{"num_hidden_layers": 8, "hidden_size": 512, "n_experts": 48, "moe_layers": [2, 3, 4, 5, 6, 7], "balance_bias": true, "n_groups": 8, "positions": "rope", "attn_scale": 0.125, "init_std_up": 0.0148, "lr_mult_down": 0.7, "decay_fraction": 0.732, "decay_shape": "linear", "final_lr_fraction": 0.1}
Below are experts of layer 3 (counted from 0) of a mixture-of-experts language model. Rows are named router (the router's row for the expert), down (a neuron's output weights, with its number) and show model dimensions 256-383. Each number is 50 + 15 x the weight over its row's rms, rounded and kept within 0 to 99.
After each expert's rows: "raises" lists some tokens whose logits its average output raises strongly, later layers aside. This comes from a sample of Wikipedia text that the model never trained on.

# expert 29
router:77 51 54 62 34 64 60 71 61 45 50 48 66 70 72 31 60 32 43 36 36 73 21 37 42 46 77 43 81 23 54 57 60 51 64 41 20 57 40 50 38 69 61 46 49 45 34 39 38 36 34 57 41 57 43 72 64 16 25 43 54 21 28 54 51 36 46 38 52 31 47 66 50 59 65 55 60 29 41 50 74 38 45 17 35 22 52 64 54 42 42 64 65 39 69 51 51 76 58 64 61 44 37 38 53 30 62 74 26 74 62 78 58 39 66 62 40 57 72 44 64 57 43 50 31 50 47 63
down2:67 44 42 68 13 39 76 63 52 67 53 46 68 69 75 41 53 59 72 55 58 38 60 50 26 67 43 56 53 48 41 60 83 66 74 77 39 72 59 71 60 35 34 52 54 42 33 49 64 48 55 28 74 64 39 66 42 52 37 60 49 44 38 80 52 42 30 48 33 56 62 29 30 64 42 25 56 70 55 52 53 79 63 34 64 41 29 49 23 30 53 50 56 20 65 57 29 63 48 32 48 53 31 64 37 28 30 35 73 59 43 63 68 55 53 28 51 37 32 46 37 52 52 20 33 17 44 29
raises: "1", "2", "3", "4", "5", "in"

# expert 30
router:56 54 60 35 56 84 82 42 39 41 44 64 38 48 49 63 65 50 61 50 51 50 39 51 77 46 29 40 53 45 47 34 63 28 48 57 56 60 44 51 44 44 24 58 34 53 51 66 35 47 30 77 59 60 25 41 30 50 77 71 43 56 44 55 47 36 44 73 51 78 41 56 13 36 48 39 66 59 72 57 38 59 63 55 39 61 55 75 46 59 23 48 45 46 19 76 51 56 34 52 59 55 55 52 50 69 48 62 33 61 58 29 61 51 58 41 61 44 80 51 74 71 25 53 47 59 55 33
down2:48 63 36 38 54 66 63 55 67 71 32 32 59 49 69 53 52 83 78 26 60 55 49 52 33 26 46 68 45 39 62 64 55 53 41 58 49 35 52 47 53 41 46 56 60 61 42 50 65 60 71 85 35 62 25 63 66 50 73 61 36 47 34 36 18 35 67 49 54 46 60 50 67 28 72 62 24 63 68 48 54 66 48 38 48 48 73 48 55 51 71 56 50 42 59 57 50 58 43 50 48 75 55 50 47 25 66 38 48 45 39 29 65 40 38 41 27 33 71 32 45 56 39 68 65 29 67 56
raises: " and", ",", ".", " in", " (", " for"

# expert 12
router:29 58 50 39 72 95 48 70 58 30 44 38 37 59 30 37 59 44 43 50 50 38 66 28 65 51 44 60 48 45 43 48 45 25 68 39 33 82 59 31 49 86 43 55 52 50 48 47 24 55 44 68 75 59 59 57 52 60 68 82 61 64 29 46 49 15 62 54 58 54 85 40 44 58 58 54 38 29 37 41 56 53 56 36 41 31 49 59 80 41 70 45 59 43 37 68 42 60 44 43 55 99 80 10 42 68 28 20 37 54 40 64 49 51 50 64 55 42 40 75 28 58 52 51 48 53 36 48
down2:42 50 49 52 39 59 52 43 35 53 75 89 50 53 72 89 40 49 40 62 61 49 44 11 67 35 32 96 57 66 76 38 53 57 43 86 34 58 11 62 60 22 72 28 36 84 50 31 61 54 54 54 45 37 61 46 47 58 45 75 30 52 60 45 15 34 56 39 41 52 41 31 32 75 53 47 58 57 43 47 36 60 50 22 57 67 21 53 40 35 56 52 84 44 29 58 52 51 54 36 39 51 43 37 26 45 20 16 61 45 55 62 43 43 79 28 30 19 25 59 37 58 46 66 42 48 48 48
raises: ",", ".", " and", " of", " |", "ing"

# expert 25
router:57 38 55 61 52 59 31 15 54 72 35 57 73 55 37 60 42 44 59 68 42 26 32 66 62 52 60 49 40 62 58 34 47 32 19 51 73 55 41 71 45 53 41 57 49 51 55 26 31 67 75 74 56 76 30 43 45 61 18 60 32 52 46 39 51 70 51 64 23 40 23 35 63 59 67 62 53 33 59 48 25 41 45 54 56 44 40 46 79 44 62 53 48 63 59 38 48 50 22 50 35 44 63 50 38 55 43 24 55 27 56 29 48 46 56 45 50 54 41 34 60 37 53 70 44 32 30 42
down0:35 66 44 32 50 52 67 74 41 30 22 78 74 60 38 56 41 50 39 72 43 54 59 44 64 56 59 50 52 51 43 50 36 32 59 36 73 62 54 37 48 55 47 38 41 35 65 58 83 54 56 55 48 45 41 72 51 57 56 63 67 68 50 25 39 49 49 50 52 32 47 41 72 67 64 53 66 43 63 22 40 50 57 26 37 59 63 51 21 69 58 78 51 35 69 43 17 79 63 56 42 56 39 47 68 44 70 47 53 44 55 58 22 35 53 15 52 65 41 35 34 66 20 13 52 56 17 29
raises: "1", "2", "0", "3"

# expert 15
router:66 32 51 79 59 99 72 56 26 52 68 57 42 45 70 64 64 36 68 45 49 22 66 28 65 42 54 15 56 73 39 38 41 31 28 63 64 29 43 35 38 58 50 57 54 54 51 60 29 37 77 55 34 63 51 54 41 52 54 69 09 40 51 60 39 49 58 38 49 58 47 21 60 45 46 51 45 58 59 32 38 60 67 51 49 60 38 58 37 49 37 53 31 66 62 40 54 59 53 50 41 65 66 16 32 68 55 58 35 50 37 07 39 56 76 46 61 40 59 55 61 57 34 70 64 18 57 49
down7:57 68 31 55 54 53 43 60 51 48 13 62 43 70 58 69 35 55 53 55 50 53 67 70 52 70 44 45 54 46 53 28 45 57 55 08 49 50 46 83 35 62 56 57 40 35 44 56 34 34 55 32 14 31 42 51 24 56 57 44 61 47 85 64 31 50 35 56 44 27 57 42 59 37 68 45 55 52 39 72 69 26 53 54 66 24 53 51 51 46 53 56 43 40 43 49 52 38 43 49 48 29 55 36 35 68 63 60 55 52 73 57 57 62 60 27 48 58 60 34 67 63 55 36 72 56 28 55
raises: "0", "8", "9", "4", "6", "1"

# expert 27
router:38 36 39 13 43 42 51 78 64 31 67 71 56 23 14 43 65 34 42 61 93 21 35 41 68 68 65 66 41 68 41 38 53 46 33 70 45 69 67 62 30 63 62 59 40 36 58 82 64 35 51 75 53 39 37 43 59 59 33 70 64 61 54 52 50 19 57 34 63 38 53 65 45 36 32 19 43 48 50 50 47 75 50 64 71 42 41 87 45 58 30 61 62 47 56 43 49 58 34 49 42 70 36 42 42 38 68 39 46 69 42 49 53 59 35 46 30 54 64 80 43 74 64 62 42 49 67 34
down0:39 49 42 40 52 50 77 58 49 81 45 71 27 31 62 63 51 58 21 78 58 60 27 30 53 56 55 62 32 31 33 44 70 60 52 53 37 41 61 80 50 48 70 71 40 72 61 35 85 55 24 48 51 62 63 76 44 41 81 74 49 49 37 47 81 36 40 57 49 48 29 65 46 78 53 44 56 72 59 36 77 50 11 62 55 55 64 35 59 61 64 63 54 36 45 22 52 40 71 37 52 48 64 50 36 43 80 86 73 62 44 70 49 48 49 62 40 44 60 65 73 36 42 52 71 37 31 40
raises: ",", ".", " and", " in", " ", " of"

# expert 20
router:41 48 61 58 47 13 41 50 45 51 52 67 29 42 86 55 61 40 53 62 50 66 59 64 39 64 58 65 38 57 56 51 43 83 42 33 27 45 78 61 61 20 57 61 61 44 35 56 35 21 57 27 17 32 54 21 69 30 44 28 34 39 31 63 74 78 56 60 23 61 72 66 27 82 34 68 44 82 26 62 57 31 60 23 43 45 33 51 43 53 51 63 32 22 72 47 50 61 60 47 42 29 32 52 63 31 44 49 27 66 48 70 56 39 59 64 68 67 46 37 45 45 88 43 70 59 67 46
down2:35 42 58 50 32 77 56 45 36 65 62 40 50 42 55 50 38 64 63 41 61 48 44 70 43 91 46 29 54 54 41 52 69 44 33 29 45 58 41 49 48 51 67 52 56 43 65 56 35 49 62 44 47 46 32 19 45 53 27 63 38 47 38 40 35 41 61 43 57 50 67 35 57 50 46 36 21 31 07 22 57 51 55 32 46 30 79 32 27 49 37 47 68 64 66 41 61 57 44 36 33 83 41 55 41 27 55 47 42 79 21 55 15 72 59 38 52 22 53 58 51 23 36 52 56 38 45 70
raises: " and", " a", " the", " in", " with", " "

# expert 45
router:69 48 41 40 47 72 44 23 58 40 43 41 32 74 46 55 39 70 19 11 38 60 48 41 55 29 58 34 67 65 35 41 43 53 68 51 43 55 45 69 49 32 40 53 30 72 64 47 54 54 73 39 75 53 45 62 48 45 42 80 55 39 59 37 40 39 47 44 56 24 58 45 66 51 64 13 50 43 53 58 60 55 54 33 35 50 67 68 42 41 10 69 49 60 29 39 53 37 71 58 57 28 47 31 40 63 56 90 50 42 65 66 58 39 53 67 42 57 60 36 42 68 48 65 36 53 51 32
down0:54 44 45 57 33 50 51 71 08 53 27 37 64 46 58 75 51 52 74 45 47 36 53 81 20 62 44 54 52 43 73 59 52 53 38 66 33 27 24 49 51 68 62 18 40 19 67 63 47 69 28 55 38 53 47 56 36 34 62 54 67 54 63 84 60 28 53 65 68 45 66 46 61 53 35 76 37 52 28 66 31 60 23 26 49 54 57 40 51 56 67 57 32 33 32 19 60 43 42 60 45 29 41 48 42 48 45 24 33 59 62 45 46 26 35 50 30 50 46 54 59 23 53 74 49 75 53 51
raises: ",", " and", " (", " in", ".", " with"

# expert 13
router:39 51 55 34 28 89 58 84 46 38 54 59 61 29 33 75 57 37 77 63 43 40 56 31 46 71 61 46 44 58 29 47 62 25 57 42 31 27 50 39 47 58 67 61 75 36 53 42 41 37 44 50 50 75 45 81 53 73 44 24 35 41 30 55 46 66 46 48 36 39 62 56 59 71 39 69 50 25 42 50 52 81 50 49 17 41 11 59 66 44 67 42 54 66 56 51 73 65 71 55 62 81 43 36 49 40 50 55 48 67 32 57 51 46 50 39 33 35 60 56 62 55 63 63 84 26 62 53
down2:44 54 40 56 59 64 57 48 34 29 65 60 53 60 56 30 80 76 59 63 70 66 78 49 58 57 61 45 65 28 60 46 65 74 26 22 80 68 60 39 89 64 34 54 68 48 53 35 55 35 36 24 59 55 12 51 46 60 61 49 43 67 29 25 23 42 36 50 37 52 52 24 51 51 55 48 72 19 82 38 63 44 55 40 25 37 39 47 51 29 49 50 54 62 62 58 56 56 65 69 65 62 35 33 44 24 42 53 49 30 39 57 68 72 46 43 11 47 54 49 63 57 63 71 30 56 37 36
raises: ",", ".", " (", " to", " in", " and"

# expert 36
router:76 31 61 25 53 58 52 50 63 50 33 43 48 62 39 56 67 56 22 23 42 68 47 48 62 40 74 45 52 42 19 48 65 64 48 62 43 51 23 52 58 55 18 54 11 37 49 52 68 30 42 41 70 43 54 35 61 35 39 67 71 68 47 37 52 55 50 79 20 36 69 50 56 40 52 21 69 33 51 48 38 38 34 64 28 73 53 78 72 58 33 53 44 46 42 57 63 44 74 61 59 60 50 54 53 55 58 77 69 38 78 47 48 47 59 69 65 44 43 47 66 70 35 74 35 50 48 39
down2:45 40 72 49 16 04 52 31 31 34 52 40 49 48 60 32 49 69 19 76 18 64 53 58 47 65 24 26 33 72 67 59 51 52 49 32 68 43 65 84 60 71 58 37 68 55 65 49 44 74 62 47 49 56 58 34 53 47 41 45 63 76 31 68 52 33 28 45 44 61 82 41 82 47 42 50 55 55 64 53 61 51 40 59 38 33 33 53 55 31 39 44 64 60 54 57 60 46 45 71 63 31 71 43 62 75 33 59 35 51 35 60 57 41 61 51 51 55 45 55 36 48 69 64 68 33 63 17
raises: " and", "-", ",", " of", " ", "."

# expert 19
router:58 28 73 71 49 44 70 47 36 54 43 46 67 57 62 60 67 23 25 57 32 54 45 54 48 41 56 26 54 70 41 28 22 21 19 62 62 39 41 68 42 59 64 61 24 45 44 66 32 63 67 38 40 68 37 41 28 60 57 44 62 35 31 44 33 30 61 42 71 45 30 79 33 55 36 46 38 74 39 38 56 45 53 54 67 64 46 38 28 72 24 59 41 52 43 47 53 45 69 66 66 38 73 56 34 69 83 36 57 59 48 34 49 40 55 42 46 62 45 43 59 41 32 75 54 38 55 69
down7:44 25 45 67 46 66 50 70 40 65 36 25 45 53 55 49 55 60 47 14 47 67 32 20 65 71 46 67 64 35 49 49 70 80 60 41 51 51 52 35 65 44 55 59 29 20 38 59 80 16 49 79 55 52 55 46 65 57 67 39 66 59 54 56 59 23 31 44 76 43 30 58 39 85 50 27 49 55 41 36 42 67 51 29 50 71 41 57 42 45 45 46 81 50 52 64 21 34 40 69 32 46 58 45 70 73 38 44 40 37 40 29 28 67 67 52 57 30 61 44 58 52 38 49 47 30 51 44
raises: ",", ".", "1", " and", " |", "9"

# expert 1
router:29 54 57 33 45 31 29 50 56 72 65 51 54 44 66 54 45 26 81 62 34 40 35 48 34 66 59 47 65 52 61 65 58 53 63 45 55 82 50 44 63 32 57 41 11 34 28 23 57 56 30 16 46 33 30 17 61 17 41 33 62 39 59 33 59 70 24 51 47 54 59 76 44 43 24 62 87 45 47 62 56 41 33 45 70 42 40 37 35 69 45 45 31 58 46 28 76 44 54 43 63 36 50 60 65 60 37 66 49 64 40 56 57 54 39 64 48 62 40 63 14 51 66 46 40 44 29 77
down2:54 43 41 47 67 50 57 58 69 42 32 35 66 25 48 30 54 63 33 52 53 49 48 36 44 58 51 31 45 37 33 21 80 61 38 37 58 52 29 48 66 46 53 51 41 74 35 57 52 42 46 51 60 69 54 45 41 62 62 58 41 63 66 32 43 58 46 28 50 23 43 51 61 54 45 62 38 64 75 62 41 48 44 45 32 23 52 75 39 30 58 62 44 71 16 53 65 66 54 48 68 50 44 97 59 62 69 54 78 44 32 45 75 35 26 49 35 43 61 54 40 63 72 68 35 63 49 38
raises: " the", " ", " a", " in", " and"

# expert 23
router:68 44 35 73 57 36 54 51 43 32 63 42 49 55 62 53 63 65 41 73 43 40 48 63 58 36 51 84 68 46 51 44 77 34 48 37 58 40 39 41 78 46 43 25 28 53 54 43 54 57 51 36 49 27 51 61 46 74 49 85 66 55 80 17 49 63 43 33 49 79 37 44 69 31 52 51 43 35 48 42 44 63 60 44 34 95 62 63 42 38 52 68 51 49 53 62 49 39 60 42 42 33 31 42 52 51 48 63 39 45 36 80 66 51 31 68 58 28 42 25 71 21 34 43 41 60 49 41
down2:37 34 30 45 39 56 60 43 39 00 59 84 43 45 57 52 61 41 41 48 43 51 30 58 57 34 46 53 27 80 52 40 49 24 70 45 35 33 71 58 47 49 48 53 64 24 32 04 26 53 44 70 34 68 60 46 82 27 36 62 58 65 23 67 46 60 55 37 55 60 38 61 63 41 90 65 36 50 57 44 22 59 47 50 59 02 63 28 65 50 33 60 58 33 63 35 65 51 49 49 83 49 37 44 47 56 55 39 53 61 37 47 65 49 35 49 37 47 64 41 53 48 59 64 46 35 77 39
raises: ".", ",", "as", "um", "us", "at"

# expert 44
router:30 28 65 50 38 40 58 46 50 85 52 42 60 34 45 46 50 70 62 34 56 61 49 39 42 41 65 64 40 53 68 51 46 79 79 24 42 66 50 28 45 94 48 59 25 70 36 43 55 48 64 51 50 48 42 69 73 28 25 32 70 29 40 49 46 76 47 68 35 53 61 62 54 57 43 44 47 31 66 49 54 70 64 52 34 69 45 64 39 40 61 62 44 36 78 45 58 36 61 44 48 52 46 75 56 44 46 20 55 46 39 50 57 51 51 33 81 62 43 64 43 60 47 57 63 24 67 65
down2:34 36 45 40 38 50 44 46 23 44 46 43 47 68 29 48 52 40 58 83 60 59 36 61 68 48 49 26 51 40 24 53 32 14 49 59 62 26 58 66 58 55 53 41 64 64 43 43 29 66 73 73 35 43 33 51 33 54 66 47 47 64 39 69 45 37 31 46 63 29 53 51 59 40 54 33 68 53 75 36 77 39 52 52 32 37 42 83 51 50 47 52 66 34 65 40 69 58 43 53 50 51 42 77 61 25 58 52 54 65 66 35 72 38 59 20 76 54 65 38 37 56 47 84 51 53 41 75
raises: " a", " the", " an", " also", " not", " in"

# expert 35
router:56 33 39 41 67 31 43 42 37 62 50 40 45 42 46 49 55 40 62 61 34 52 47 51 56 71 67 48 24 33 48 51 41 78 45 36 08 59 70 50 74 42 49 25 34 37 40 42 37 29 56 23 57 29 93 87 78 55 62 36 50 44 50 58 58 83 51 56 43 39 63 54 67 58 50 65 24 43 41 52 44 62 50 27 54 60 55 47 62 35 49 52 69 48 62 53 43 43 45 49 64 12 39 46 43 34 33 44 45 67 41 78 56 38 79 55 49 84 41 58 56 38 70 51 62 44 50 51
down0:60 58 36 58 62 38 42 38 73 34 34 52 62 48 72 32 51 18 36 42 56 58 39 31 38 68 54 42 40 51 60 41 54 49 50 41 60 53 30 81 61 59 27 53 71 49 39 62 57 72 55 55 67 50 51 71 61 38 34 88 69 63 35 43 53 82 53 66 31 36 71 55 33 44 56 71 57 72 51 53 59 57 54 49 60 20 19 40 66 52 55 77 68 26 54 54 62 46 49 43 48 51 56 39 66 63 46 62 50 39 33 59 17 16 52 37 42 45 45 85 48 43 40 47 25 29 54 58
raises: " a", " the", " an", " in", " ", " to"

# expert 21
router:60 65 61 72 52 57 25 23 65 61 33 65 45 53 40 79 76 64 59 58 44 26 52 44 57 68 55 62 35 36 64 52 40 36 44 41 71 46 42 53 65 42 54 48 64 65 54 23 53 55 67 55 48 47 38 61 30 45 56 52 46 39 58 51 36 41 21 36 58 41 50 50 48 53 68 19 34 29 65 34 45 61 47 78 25 83 59 53 61 58 51 42 88 75 39 46 48 30 31 33 27 62 27 61 46 80 39 32 57 36 42 25 43 31 54 40 51 48 33 59 63 38 06 77 53 51 38 34
down7:30 54 50 84 67 62 45 66 28 51 70 69 39 27 40 37 51 45 50 41 53 69 54 53 62 52 25 47 30 47 18 22 44 33 05 51 61 54 62 55 23 52 54 71 60 39 30 51 51 42 45 44 75 94 39 40 39 59 39 61 42 52 70 43 53 25 29 39 29 65 42 63 57 67 43 36 83 46 79 53 40 56 43 50 32 31 30 53 48 64 59 62 48 74 58 54 84 06 50 63 45 44 37 54 45 45 39 47 39 49 40 70 82 57 62 56 81 26 45 68 57 64 51 26 31 29 69 51
raises: ",", ".", " and", " (", ":", " |"

# expert 24
router:68 23 54 51 80 41 38 34 16 33 24 38 22 66 40 62 60 64 26 35 27 59 51 29 72 09 68 07 65 35 51 51 47 63 59 61 44 54 51 66 79 30 48 43 54 66 65 36 80 52 57 35 57 71 38 47 49 48 33 69 58 44 81 70 63 52 55 43 52 45 54 62 50 31 58 33 48 48 49 56 48 52 47 34 29 72 67 70 31 34 49 27 42 30 37 43 75 45 78 44 21 67 40 72 55 63 45 59 61 70 66 55 47 48 75 67 53 63 43 37 57 61 42 50 42 66 57 35
down2:38 44 34 37 65 61 25 83 23 27 23 48 49 59 52 62 58 58 45 59 56 59 68 68 29 57 38 58 60 60 15 44 23 68 47 35 22 46 22 70 78 48 64 44 53 38 52 53 54 34 49 29 70 43 38 83 37 33 48 48 56 57 66 46 11 63 40 68 70 57 57 41 32 56 51 49 63 40 41 46 29 29 54 60 33 50 38 63 68 12 44 43 57 52 80 63 64 49 37 55 54 44 52 45 60 65 39 47 59 32 59 69 43 71 66 40 46 50 43 67 40 67 52 59 28 56 70 56
raises: ",", ".", " and", " in", " (", ".\n\n"

# expert 17
router:48 64 38 67 09 57 60 61 65 65 44 48 47 46 35 49 27 70 53 50 30 48 38 52 41 80 41 52 75 18 87 36 53 59 64 63 04 43 58 49 23 63 66 59 43 23 57 47 60 38 54 84 61 52 68 64 56 63 41 59 60 47 47 76 75 39 84 38 57 36 00 33 46 54 42 59 57 43 35 34 35 62 55 69 34 47 56 70 59 64 44 35 63 45 32 61 53 70 43 55 35 71 41 30 48 54 52 63 33 49 55 57 53 64 42 53 35 54 34 63 26 49 60 31 43 39 36 51
down2:53 67 68 88 66 54 48 56 70 54 15 74 58 07 42 49 44 71 39 39 41 60 63 39 61 46 39 47 50 40 70 56 70 56 37 43 57 41 70 37 74 53 33 39 51 55 74 55 44 43 48 64 71 33 54 21 61 48 39 43 50 28 55 60 71 49 65 34 72 66 66 62 30 47 60 28 33 32 57 56 56 58 77 75 47 31 53 40 73 46 15 38 60 43 21 48 66 44 46 47 25 50 62 67 41 58 55 86 66 67 50 80 38 55 36 61 46 63 36 60 44 47 39 68 63 59 61 43
raises: "-", " ", "2", "1"

# expert 38
router:64 47 37 82 65 17 54 59 48 57 55 36 43 29 65 61 54 13 49 36 39 55 52 37 24 48 33 61 44 58 49 49 31 58 46 49 57 45 59 57 44 65 67 39 41 58 46 40 28 58 28 53 50 29 48 73 63 33 72 61 72 02 43 72 31 66 52 50 40 41 42 73 34 59 70 61 66 50 23 50 58 34 46 44 45 37 43 49 37 27 90 59 67 65 43 13 82 41 60 41 48 37 71 71 45 46 55 85 38 49 61 68 62 76 55 60 52 50 49 60 58 54 56 47 55 47 61 72
down2:50 37 69 57 24 28 41 64 45 52 58 72 43 35 22 64 52 79 66 13 45 41 59 93 31 48 32 26 43 19 52 39 64 63 41 36 50 71 48 20 67 45 81 53 53 64 42 58 40 51 30 48 49 71 49 51 29 28 52 61 50 56 66 35 45 93 55 65 63 27 23 44 62 46 48 14 55 59 55 56 68 51 56 34 72 44 40 59 56 67 47 53 41 36 69 54 47 64 49 70 42 55 66 63 59 87 71 48 44 45 53 19 70 45 65 49 48 44 43 47 58 33 27 32 44 67 50 41
raises: " in", " (", " and", " ", " from", "."

# expert 7
router:50 58 33 43 60 63 38 52 51 47 42 38 48 57 30 69 61 39 66 63 77 50 36 84 52 47 38 15 79 36 51 27 29 42 26 40 49 56 52 11 41 48 54 43 72 35 60 55 69 51 52 35 35 66 58 48 33 57 32 44 25 55 51 74 44 44 70 48 63 61 40 39 39 55 67 60 34 56 54 69 66 43 59 72 44 25 55 22 60 51 44 46 39 54 41 44 37 89 49 62 43 58 53 27 42 83 47 38 34 34 50 37 53 38 69 54 53 43 44 69 50 37 52 38 25 52 26 49
down2:49 71 24 31 57 44 52 36 36 74 28 61 49 53 48 66 32 52 43 43 47 38 34 72 44 51 78 53 33 62 81 48 58 63 13 19 41 57 45 65 68 48 80 59 36 62 35 58 49 55 29 32 27 23 50 26 45 65 76 26 40 83 73 37 53 57 30 40 38 56 58 48 58 99 54 44 46 42 62 47 70 40 51 57 54 42 48 56 49 37 68 51 52 58 54 34 47 49 32 45 21 26 28 67 53 41 59 52 66 47 72 49 49 49 65 76 50 31 53 37 50 43 52 53 60 37 74 81
raises: " ", " F", " C", " D"

# expert 34
router:33 61 37 43 46 41 38 56 67 56 47 21 34 48 69 48 38 44 61 47 42 39 64 30 36 63 55 74 50 61 81 65 69 79 43 57 42 18 72 71 48 55 62 57 61 57 27 63 44 43 53 62 51 37 59 60 63 50 55 30 50 46 64 22 65 49 36 50 76 59 36 61 58 40 56 69 42 33 28 38 59 55 44 55 78 58 58 42 32 76 59 71 28 57 29 00 58 44 54 35 47 40 44 56 46 26 34 51 67 49 45 75 55 88 34 51 43 36 49 80 38 44 64 35 67 36 57 44
down2:59 58 66 42 53 73 33 29 41 49 48 25 48 45 47 60 44 65 68 34 56 58 28 68 28 65 61 25 61 48 50 48 48 22 53 34 37 47 53 33 55 37 32 45 63 49 55 55 48 36 61 37 76 51 73 21 25 42 19 75 63 46 22 40 47 48 49 38 65 50 48 58 47 64 64 22 62 36 23 42 49 58 51 61 41 63 62 34 48 49 53 53 42 59 53 67 63 50 74 66 68 43 52 74 72 44 72 75 19 45 55 52 28 20 47 53 48 31 48 42 65 74 59 30 58 25 54 27
raises: " the", " a", " ", " an", " one", " its"

# expert 6
router:56 42 41 50 40 57 58 50 28 36 58 14 61 40 50 39 55 79 49 50 42 48 81 44 33 48 64 49 51 49 60 29 40 75 51 65 43 65 59 78 75 52 61 22 42 82 60 33 30 69 36 29 49 53 35 76 72 70 47 77 65 40 52 40 52 61 43 39 27 47 34 61 53 15 65 18 57 70 52 50 26 36 39 50 57 53 21 44 23 28 56 41 23 40 49 74 72 49 52 50 62 48 63 61 57 47 44 58 32 33 54 49 58 43 47 60 33 66 29 12 64 44 61 41 00 64 65 74
down2:33 54 70 41 51 34 43 51 61 52 50 44 50 55 62 71 55 69 37 37 34 51 26 47 54 61 30 37 57 41 64 43 35 68 59 59 51 64 48 44 51 67 46 72 69 63 44 46 24 47 34 40 72 56 59 72 60 54 72 09 50 42 26 43 58 51 48 49 41 96 53 55 42 32 41 52 47 30 61 56 42 67 44 61 57 16 44 00 46 63 50 67 61 55 54 36 25 53 59 37 65 25 45 45 46 42 61 54 72 61 36 36 62 35 37 32 57 49 42 57 61 46 91 69 10 52 86 63
raises: "-", ",", " ", " to", " (", " in"

# expert 32
router:36 63 52 33 49 29 85 57 46 39 65 77 45 36 35 47 52 37 82 30 26 33 43 42 27 46 35 28 47 35 46 66 46 57 42 58 66 38 46 51 38 18 58 83 55 57 39 40 78 52 69 39 09 32 51 42 44 49 58 34 25 51 42 28 65 60 55 71 58 66 30 72 74 76 42 57 39 48 34 67 58 58 29 47 82 46 58 35 53 33 29 39 62 43 80 35 58 54 59 52 84 15 38 41 62 53 52 45 51 54 35 50 58 14 44 48 40 36 58 67 44 45 67 67 61 57 30 55
down2:21 57 42 53 65 54 47 59 35 48 70 41 45 11 76 29 62 52 50 58 48 30 34 60 52 29 36 40 61 45 50 44 62 40 63 33 60 69 32 39 70 48 48 73 60 59 47 56 32 46 58 32 68 65 43 61 52 30 44 35 62 54 38 67 10 41 56 66 56 63 43 45 61 71 18 49 64 48 26 47 43 23 45 38 36 64 55 40 68 54 48 25 19 44 64 58 36 59 14 57 28 25 51 47 25 58 77 70 52 40 35 68 16 57 30 50 51 54 29 19 63 74 50 67 51 58 47 90
raises: " ", " —", " F", " –", " S"

# expert 40
router:30 34 60 46 53 20 60 37 42 55 59 44 75 37 67 69 40 55 42 21 49 37 38 49 59 49 57 75 60 57 74 67 46 80 64 35 40 60 36 65 26 72 69 49 69 58 51 60 70 76 69 34 58 27 61 33 65 46 16 49 72 38 58 21 61 61 45 22 58 44 67 41 56 34 33 52 79 41 62 47 72 48 61 20 48 66 33 33 14 48 30 67 33 34 89 71 84 29 41 50 67 45 43 90 38 43 43 38 37 67 63 65 52 53 55 47 47 65 57 56 66 69 31 66 17 18 63 49
down2:36 61 27 55 21 60 21 64 50 66 27 55 40 84 58 11 49 44 30 49 46 49 75 69 60 44 32 36 36 89 42 50 41 44 45 31 83 85 63 33 41 57 62 26 45 50 69 50 43 48 51 43 61 59 36 41 41 61 73 43 41 49 27 29 44 53 18 39 62 52 64 43 53 56 40 48 27 21 57 29 63 19 43 41 77 43 64 66 55 49 72 53 49 59 49 62 47 66 69 52 44 37 59 71 52 77 51 62 53 38 57 42 16 26 38 59 54 47 52 50 33 40 56 47 52 36 32 52
raises: " in", " the", " a", " by", " on", ","

# expert 10
router:40 50 60 72 42 71 78 49 23 45 31 33 45 76 43 36 68 74 69 32 55 48 62 59 92 17 22 57 44 32 47 68 55 56 41 43 56 55 44 42 47 52 71 59 66 57 39 42 61 49 36 60 53 43 48 16 27 52 59 77 75 60 58 73 66 42 53 74 65 46 63 46 48 32 30 55 60 74 66 51 40 51 66 61 26 35 68 68 79 59 33 59 41 23 43 75 21 61 42 42 43 41 34 31 45 62 41 51 50 35 62 38 51 53 28 49 47 22 75 61 65 39 13 32 25 70 67 54
down2:32 59 70 19 40 43 51 31 72 49 32 41 29 32 69 76 44 40 34 40 48 39 47 52 90 68 62 62 61 53 25 75 72 57 35 43 30 73 48 57 44 39 61 38 61 49 59 48 54 64 55 54 35 51 44 43 56 40 51 28 60 48 46 41 33 63 64 49 39 53 44 61 65 32 60 50 53 46 44 70 60 78 23 17 39 57 38 49 59 28 47 60 55 44 44 49 46 47 51 55 32 48 69 36 78 64 33 55 22 43 53 28 61 69 65 28 40 34 58 66 50 34 54 72 74 45 26 52
raises: ",", "'s", ".", " and", "-", " in"